Experts of a small language model.
Experts: 2 picks a token, a sigmoid router.
Below are experts of layer 4 (counted from 0) of a mixture-of-experts language model. Rows are named router (the router's row for the expert), gate (a neuron's input weights, with its number), up (a neuron's input weights, with its number) and show model dimensions 0-63. Each number is 128 + 24 x the weight over its row's rms, rounded and kept within 0 to 255.
After each expert's rows: "mostly gets" lists some tokens that are sent to it at least half of the time; "comes after" lists some tokens at least twice as common just before its tokens as in all text. This comes from a sample of Wikipedia text that the model never trained on. Tokens count by the router's weight.

# expert 68
router [122 117 108  93 123 135 128 136 149 132 146 115 158 148 153 144 186 133 123  91 119 160 106 134 108 115 122  89 105 139  77  87 156 136 175 119 169 155 174 165 122  82 155 130  90 128 113 116 117 110 129 144 146 172 141 139 104 121 132 120 147 118 127 142]
gate0 [141 135 158 136  93 103 114  87  90 135 156 135 121 105 140 118 128 118 145 178 148 112  81  83 140 130 122 142 123 168 155 137 140 119 120  97 144 150 156 142 143 111 104 128 134 151 138 149 109 127 180  97 131 181 140 182 128  97 144 140 144  77 120 112]
up0 [127 121 175 142  89 118 120 167 104 152 125 146 150 128 138 138 113 123 116 156 100 105  99 100  96 130 146 132  92  95 150  49 149 113 145 114 131 110 146 153 131 140 140 116 159 150 161 110 169 137 158  93 117 146 126 101 136 148 139 129 172 151 121 147]
mostly gets: " up", " back", " down", " went", " moved", " began"
comes after: " was", " were", " is", " be", " to", " been"

# expert 9
router [145 128 118  99 146 168 101 104 149 164 105 123 118 154 118 112 196 128 140 106 141 124 103 119 124 127  68 154 103  97  96  75 131 118 123 123 170 140 146 103  89  82 153 164 125 106 126 139 111 108 144 134 158 157 130  82 118  96 111 114 137 102 119 127]
gate0 [115 100 142 139  87 132  91 112 150 122  63 164 130 122 116 141 156 131 149 148 104 119 114 130 143  81 120 133 144 168 146 103 142 104 152  85 115 156  98 125 130 117 121 167 130 140 142 121 145 164 141 147 145 115  86 126 120 147 106 130 169 100 144 138]
up0 [120 167 126 112  92 171  89 108 137  99 149 126 110 139 135 128 144  83 126 129  89 146 141 136 148 116  92 150 111 115 139  76 102  99 117 165 126 104 122 136 105 151  92  82 145 105 163 115 143 152 139 112  98 124 123 102 145  98 101 128 104 146 132 124]
mostly gets: "==", "===", "=", "====", "|---|---|---|\n", " UTC"
comes after: " |\n", ".\n\n", "\n\n", " |\n\n", "-", ")\n\n"

# expert 71
router [141 136 105  51 153 145 108 119 152 154 126 141 173 132 136 118 159 122 163  64 123 150 146 134 153 122 136 130 106 138 100 104 147 125 132 118 148 143 140 120 124 104 161 157 123 116  84 137 105 129 118 137 152 178  83 132 151 117 137 141 156 153 156 107]
gate0 [180  99 122 130 134 148  95 115  99 121 129 109 106 108 129 135 107 105 105 134 165 137 110 118 116 102 169 137 128  65 137 144 137 138 133 138 151 185 140 144 129 144 135 113 145 158 127 112 137 141 107  89 105  93 127 111 132 106 138 126  98 141 134 119]
up0 [116 119  80 170 154  83 116 130  97 150  57 176 130 165 120 127  97 158 127 166 135 137 152 146 163 128 106 145 119 152 104  99 127 146 135 163 100 158 140 181 119 140 151 168 128 114 120  82 166 143  92 118 112 133 128  99 107 100 127 109 116 112 119 122]
mostly gets: " South", " North", " West", " Ty", " New", " Middle"
comes after: ",", " |", " of", ":", " in", " the"

# expert 41
router [134 134 111  58 116 155 148 139 121 146 123 116 168 114 161 124 173 151 150  78  96 141 112 140 107 127 132 103 109 115  70  95 117 101 117 149 131 113 144 104 117  62 141 123 124 143 111 127 134 126 122 171 118 148  87 155 150 103 168 138 141 138 157 148]
gate0 [145 103 115 120 124 147 123 109 153 125 114 160 139 129 153 142 120  95 116 144 106 113  96 129 132 104 149 150 123 171 149 156  82 100 107 103 128 116 105 143 105 127 137 120  97 112 127 118 176 165 135 138 119 140 147 135  97 116 103  92 138 105 140 140]
up0 [126  93 148 101 140 117 123 142 141 119 109 149 106 130 167 139 133 121 132 153 119 108 151 110 109 115 137  97 154 112 125 122 127 118  94 123 147 148 122 129 135 104 125 136 111 140  93  99 126 121 115 110 112  89  86 102 114  91 119  81 118 121  91 151]
mostly gets: " Boston", " ITA", " Detroit", " Oxford", " ESP", " Tokyo"
comes after: " |", ",", ":", " of", " in", "|"

# expert 13
router [131 117  91  54  87 145 138 102 119 140 140 106 158 129 109 140 147  80 126 121 107 124  98 134 154 124 112 143  88 111 140  98 113 135 129 123 240 103 108 112 103  77 137 131 127 129  79 107 105  95 114 152 150 160 126  79  95  53 125 120  75 114 123 131]
gate0 [138  92 119 132  81 106 119 131 171 172 122 124 132  89 102 171 143 100 133 112 106 123 138 118 138 133  74 107 109 145 127 138 102 117 173 121 197 124 114 127 152 122 129 151 104 121 143  94 154 103 118 100 111 155 179 123 119  92 117 146 107 116 123 108]
up0 [147 149 118 161 130 172 119  65 147 153 129 117 110  91 140 147 105 185 137 126 161 153 128 185 102 120 164 166 171 127 152 148 112  92 182 155 140 141 147 137 150 186 128 130 142 120 128 154 113 142 118 113 143 125 117 144 164 137 115 130 116 113 118 139]
mostly gets: " same", " latter", "atch", "first", ".S", " Second"
comes after: "1", " S", " W", " D", " L", " K"

# expert 20
router [140  96  96  89 129 127 138  74 153 135 129 127 153 115 134 131 161 105 176 104 149 145  94 122 118 107 138 101 108 106 102  64 145 136 148 135 154 131 202 136 108  88 133 115 129 118 110 152 111 127 151 117 117 180 142 133  96 103 171  99 143 141 157 131]
gate0 [114 113 101 116 139 112 115  84 123 127 122 166 144 155 169 147 131 158  88 123 123 120 149 124 152 127 117 124 115 108 112 130 100 124 100 126 159 130 121 178 126 106 110 103 106 178 112 106  89 130 129 137 137 162 116 108 128 109  64 131 121 162  96 125]
up0 [ 94 139 147 131  55  97 127 131 151 157  86 128 123 125 124 101 151 134 137 140 120 143 133 128 151 111 122 107 157 160  98 149 135 110 137 130 111 149 140 134 153 133 112 120 131 151 142 148 107 144 108 139  85 138 101 125 148 143 136 121 112 130 134 129]
mostly gets: " located", " poor", " based", " operated", " replaced", " installed"
comes after: " |", ";", " July", " October", " November", " January"

# expert 44
router [124 125 139  69 126 132 126 101 168 128 153 104 171 138 105 103 179  88 157  54 116 143 109 147  83 119 121  95  84 125 122  78 120 105 144 100 184 166 149 129 104  87 130 139 153 137  82 142 138  73 148 123 139 168 140 120 108 116 151 154 115 119 139 138]
gate0 [121 113 121 146 131 105 145 134 150 129  97 131 121 105 132 131 156 132 110 136 126 133 157 167 128 142  47 110 111 165 140  94 106  98 116 102 149 102 116 125 149 149 130 136 103 125 148 119 133 145 148 131 118 120  97 145 131 118 112 149 109 113 109 140]
up0 [133 130 114 117 103 150 135 128  79 139 111 122 119 144 159 138 127 130 147  96 126 139 118 103 104 121 168 108 140  89 112 121 175 145 112 140  97 116 146 101 119 114 145 147 177 125  90 113 129 131 131 104 140 142 144 127 142 142 105 101 165 142 136 144]
mostly gets: " do", " little", "died", " am", "which", "with"
comes after: " (", " \"", " that", "1", ".\n", " '"

# expert 75
router [140 111 121  48 158 155 160 130 137 138 125 104 178 121 152 111 184 129 153  72  87 145 147 117 126 156 134 140 117 158  97 121 144 115 119 148 133 128 147 123 109  77 101 130  94 131 120 131  87 116 137 168 153 133 128 148 113 117 132  99 129 150 191 163]
gate0 [149 108 181 107 177 133 174 162 167 142 136 169 129 170 124 143 151 121 129  76 105 133 165  95 152 116 105 146 159 187 131 146 113  97 118 160 157 132 177 138 154 120 142 112 109 108 158 120  99 117 130 125 158 123 188  96 158 136 125 103 150 166 138 135]
up0 [138 146 170 143 142 134 151 114 155 131 169 127 131 175 160  88 152  65 122 104 102 136 104  78 142 129 112 136 138 128 113 124 121 133 117 163 158 145 116 133  99 151 135 139  87  96 152 155  98 159  86  95 143 137 127 136 118 160 115 136 142 160 106  95]
mostly gets: " John", " David", " James", " William", " Thomas", " Paul"
comes after: " |", "-", ",", ":", " by", "|"

# expert 49
router [137 104 124  49 159 132 157 128 164 103 140 131 140 121 114 112 142 149 140 115 123 187 101 127 134 109 111 117 109 151 117  89 145 110 154 172 217 153 133 134 100  85  93  99  97 138  99 142 113  80 158 122 134 145 120 127 135 111 156 114 105 144 177 155]
gate0 [137 122  80 138 118  91 145  83 118 179 116 146 102 128 159 129  84 172 132 106 147  84 142 158 118 171 117 106 169  58 123 135 120 156 146 101 114 132 135 120 125 104 116 153 138 128  94  52 104  80  94 125 124 108 170 136 139  93 141 110 124 131 116 170]
up0 [132 152  75 142 108 124 107 140 186 131 108 107 136 136 171 135 159 141 119 112 137 115 111 124 153 126 108 133 110 159 114 125 127 120 124 161 146 115 153  94 167 106 163 124 193 145 120 116 147 132 117 135 139 149 150 110 101 188 167 122 130 115 118 128]
mostly gets: "There", "hn", "ß", "1", "ft", "ğ"
comes after: " ", "–", " Z", " L", " (", " l"

# expert 38
router [136 130 112 121 120 141 133  99 118 144 155 136 148 114 159 119 148 112 139  90 115 148 100 104  82 135 129 127 129 104 128  86 117 120 153 113 123 156 130 106 118 101 181 113 131 119 121 127 121  97 138 125 139 156  85 131 125 113 167 130 151 140 156 122]
gate0 [127 156  89 124 180  85 157 159 150 119 136 160 136 114 116  82 130 109 154 123 141 140 134 132 118 120 121  73  74 133 121 202 136 123 116 126 132 128 109 115  98 154 110 139 133 141 106 115 122 156 100 108 141 102 145 123 125 107 104 145 110  90 142 155]
up0 [141 113 119 131 130 118 141 138 130 150 129 116 100 143 129 101 140 147 151 166 115 116 111 136 114  87 107 137 145 153 133 113 143 101  99 134 159 139 135  65 108 154 116 156 128 172 106 118 152 123 187  98 101 111 157 154 141 126 126 179 127  96  58 132]
mostly gets: " The", " has", "The", "'s", " his", " have"
comes after: ".", " of", ".\n\n", " in", " for", " and"

# expert 14
router [148 135 107  75 102 134 160  83 152 109 133 114 130 109 137 102 154 115 123 125 143 142 111 123 112 111 118 140 103 144  94  88 150 167 166 135 171 138 143 139 109  73 161 107  98 145 115 158 122 106 153 150 152 118 119 130  88 123 158 123 113 153 167 123]
gate0 [113 109 153 131 106 151  96  88 125 113 123 122 114  94 154 137 123  99 122 117 107 134 122 136 117 110 143 148 107 157  99 129 138 156 150 160 128 132 174 123 135 163 134 104 137 170 114 144 130  99 136 135 101 123 111 146 107 142 115 152 129 149 153 107]
up0 [133 120 140 126 175 146 102 109 139 164 112 124 145 150 141 130 128 145 131 122 161 132  97 131 127  92 121 158 177 116 101 162 137 153  91 106 120 115 122 166 122 148 119 115 168 141 167 123 145 147 135 127 108 111 115 105 150 112 134 111 135 143 158 150]
mostly gets: "°E", " Coordinates", "History", " Phylum", " Preceded", "Scientific"
comes after: "-", " ", "\n\n", " (", "==", " was"

# expert 15
router [154 152 103 109 122 165 155 106 131 124 126 140 156 108 136 152 133  87 164  85  94 153 149  91 115 131 106 128  94 131  97  80 106  73 117 129 165 125 165  71 121  87 111 144 118 145  58 140 128  97 125 113 133 158 134 124  90 114 137 126 128 105 137 149]
gate0 [ 92  89 114 140 123 159  92 144 104 163 140 104 134 109 172 135 103 124 162 141 121 123 163 130 106 148 170 122 152 141  75 116 109 135 143 129 123 171 130 120 158  95 103 140 118 153 137 138 140 115 155 128 117 126  98 106  88  77 167 127 132 155 143 113]
up0 [115 104 142 129 160 108 146 140 116 128 132 132  99  81 128 159 149 141 147 145 146 117 138 162 160 124 147 133  93 114 159 132 153 155 159 140  93 151 147 172 123 108 145 132 106 152 115 107 128  95 136 197 112 136 142 113 157 115 151 148 115 165 149  83]
mostly gets: "See", "Species", " Starring", "Track", "Biography", "Plot"
comes after: "==", ".", "===", ".\n\n", " /", " He"

# expert 40
router [141 112  90  81 148 157 131  71 132 115 116  82 141 128 112 117 145 101 133  75  99 132 102 135 140 151 116  99 119 156  94  59 138 126 141 146 193 125 152 147 133 105 145 137 112 135 103 130 110  98  99 116 172 142 125 121 138 117 139 120 122 151 139 133]
gate0 [126 134 124 133 135 122 151 125 129 103 129 117 128 139 149 136 118 138 135 152 123 138 155 102 112 107 125  98 119 104 140 125  98 123 104  83 126 106 108 123 173 128 135 127 173 105 141 107 142 128 118  93  91 139 105 100 150 123 104 150 125 154 124 116]
up0 [129 123 158 138 150 123 146 154 108 111 174 131 106 104 126 138  86 112 112 132 135  96 141 134 117 124  92 134 106  97 153 165 135 129  82 147 142 139  97 105 140 103 165 110 151 140 113 107 170 148 132 114 119  91 100  85 128  98 145 165  98 110 143 104]
mostly gets: "202", "201", "200", "199", "196", "193"
comes after: " ", " (", "–", " San", " Ar", " ["

# expert 45
router [143 129 134 122 130 152 133 125 152 148 141  76 182 124 169 138 156 160 146 115 144 125 112 122  81 105 102 123 108  83  73  88 138 134 126 125 169 152 136 110 102 107 163 135 106 124  70 109 123  79 142 152 142 155 120 145 146 119 123 114 128 146 128 173]
gate0 [152 135 136 136 120 172 117 115 120 129 108 109 129 145 159 103 176 122 116 109 111 128 128 123 161 116 147 151 134 121 140 106 128 118 133 146 123 144 166 134  77 143 136 127  97 115 134 126 106 126 158 144 136 134 144 125 125 133 112 131 139 166  89  99]
up0 [110 142 151 109 127  73  93 132 133 100 141 153 109 124  89  85 142 106 123 122 167 174 112 113 118 160 115 108 139 141 117 143 124 116 106 101 146 124 148 140 176 141 137 128 151 153 109 147 152 125 158 108 104 151 115 140 134 134 159 141 121 121 167 157]
mostly gets: " he", " it", " also", " not", " they", " would"
comes after: ".", ",", " was", " that", " is", " and"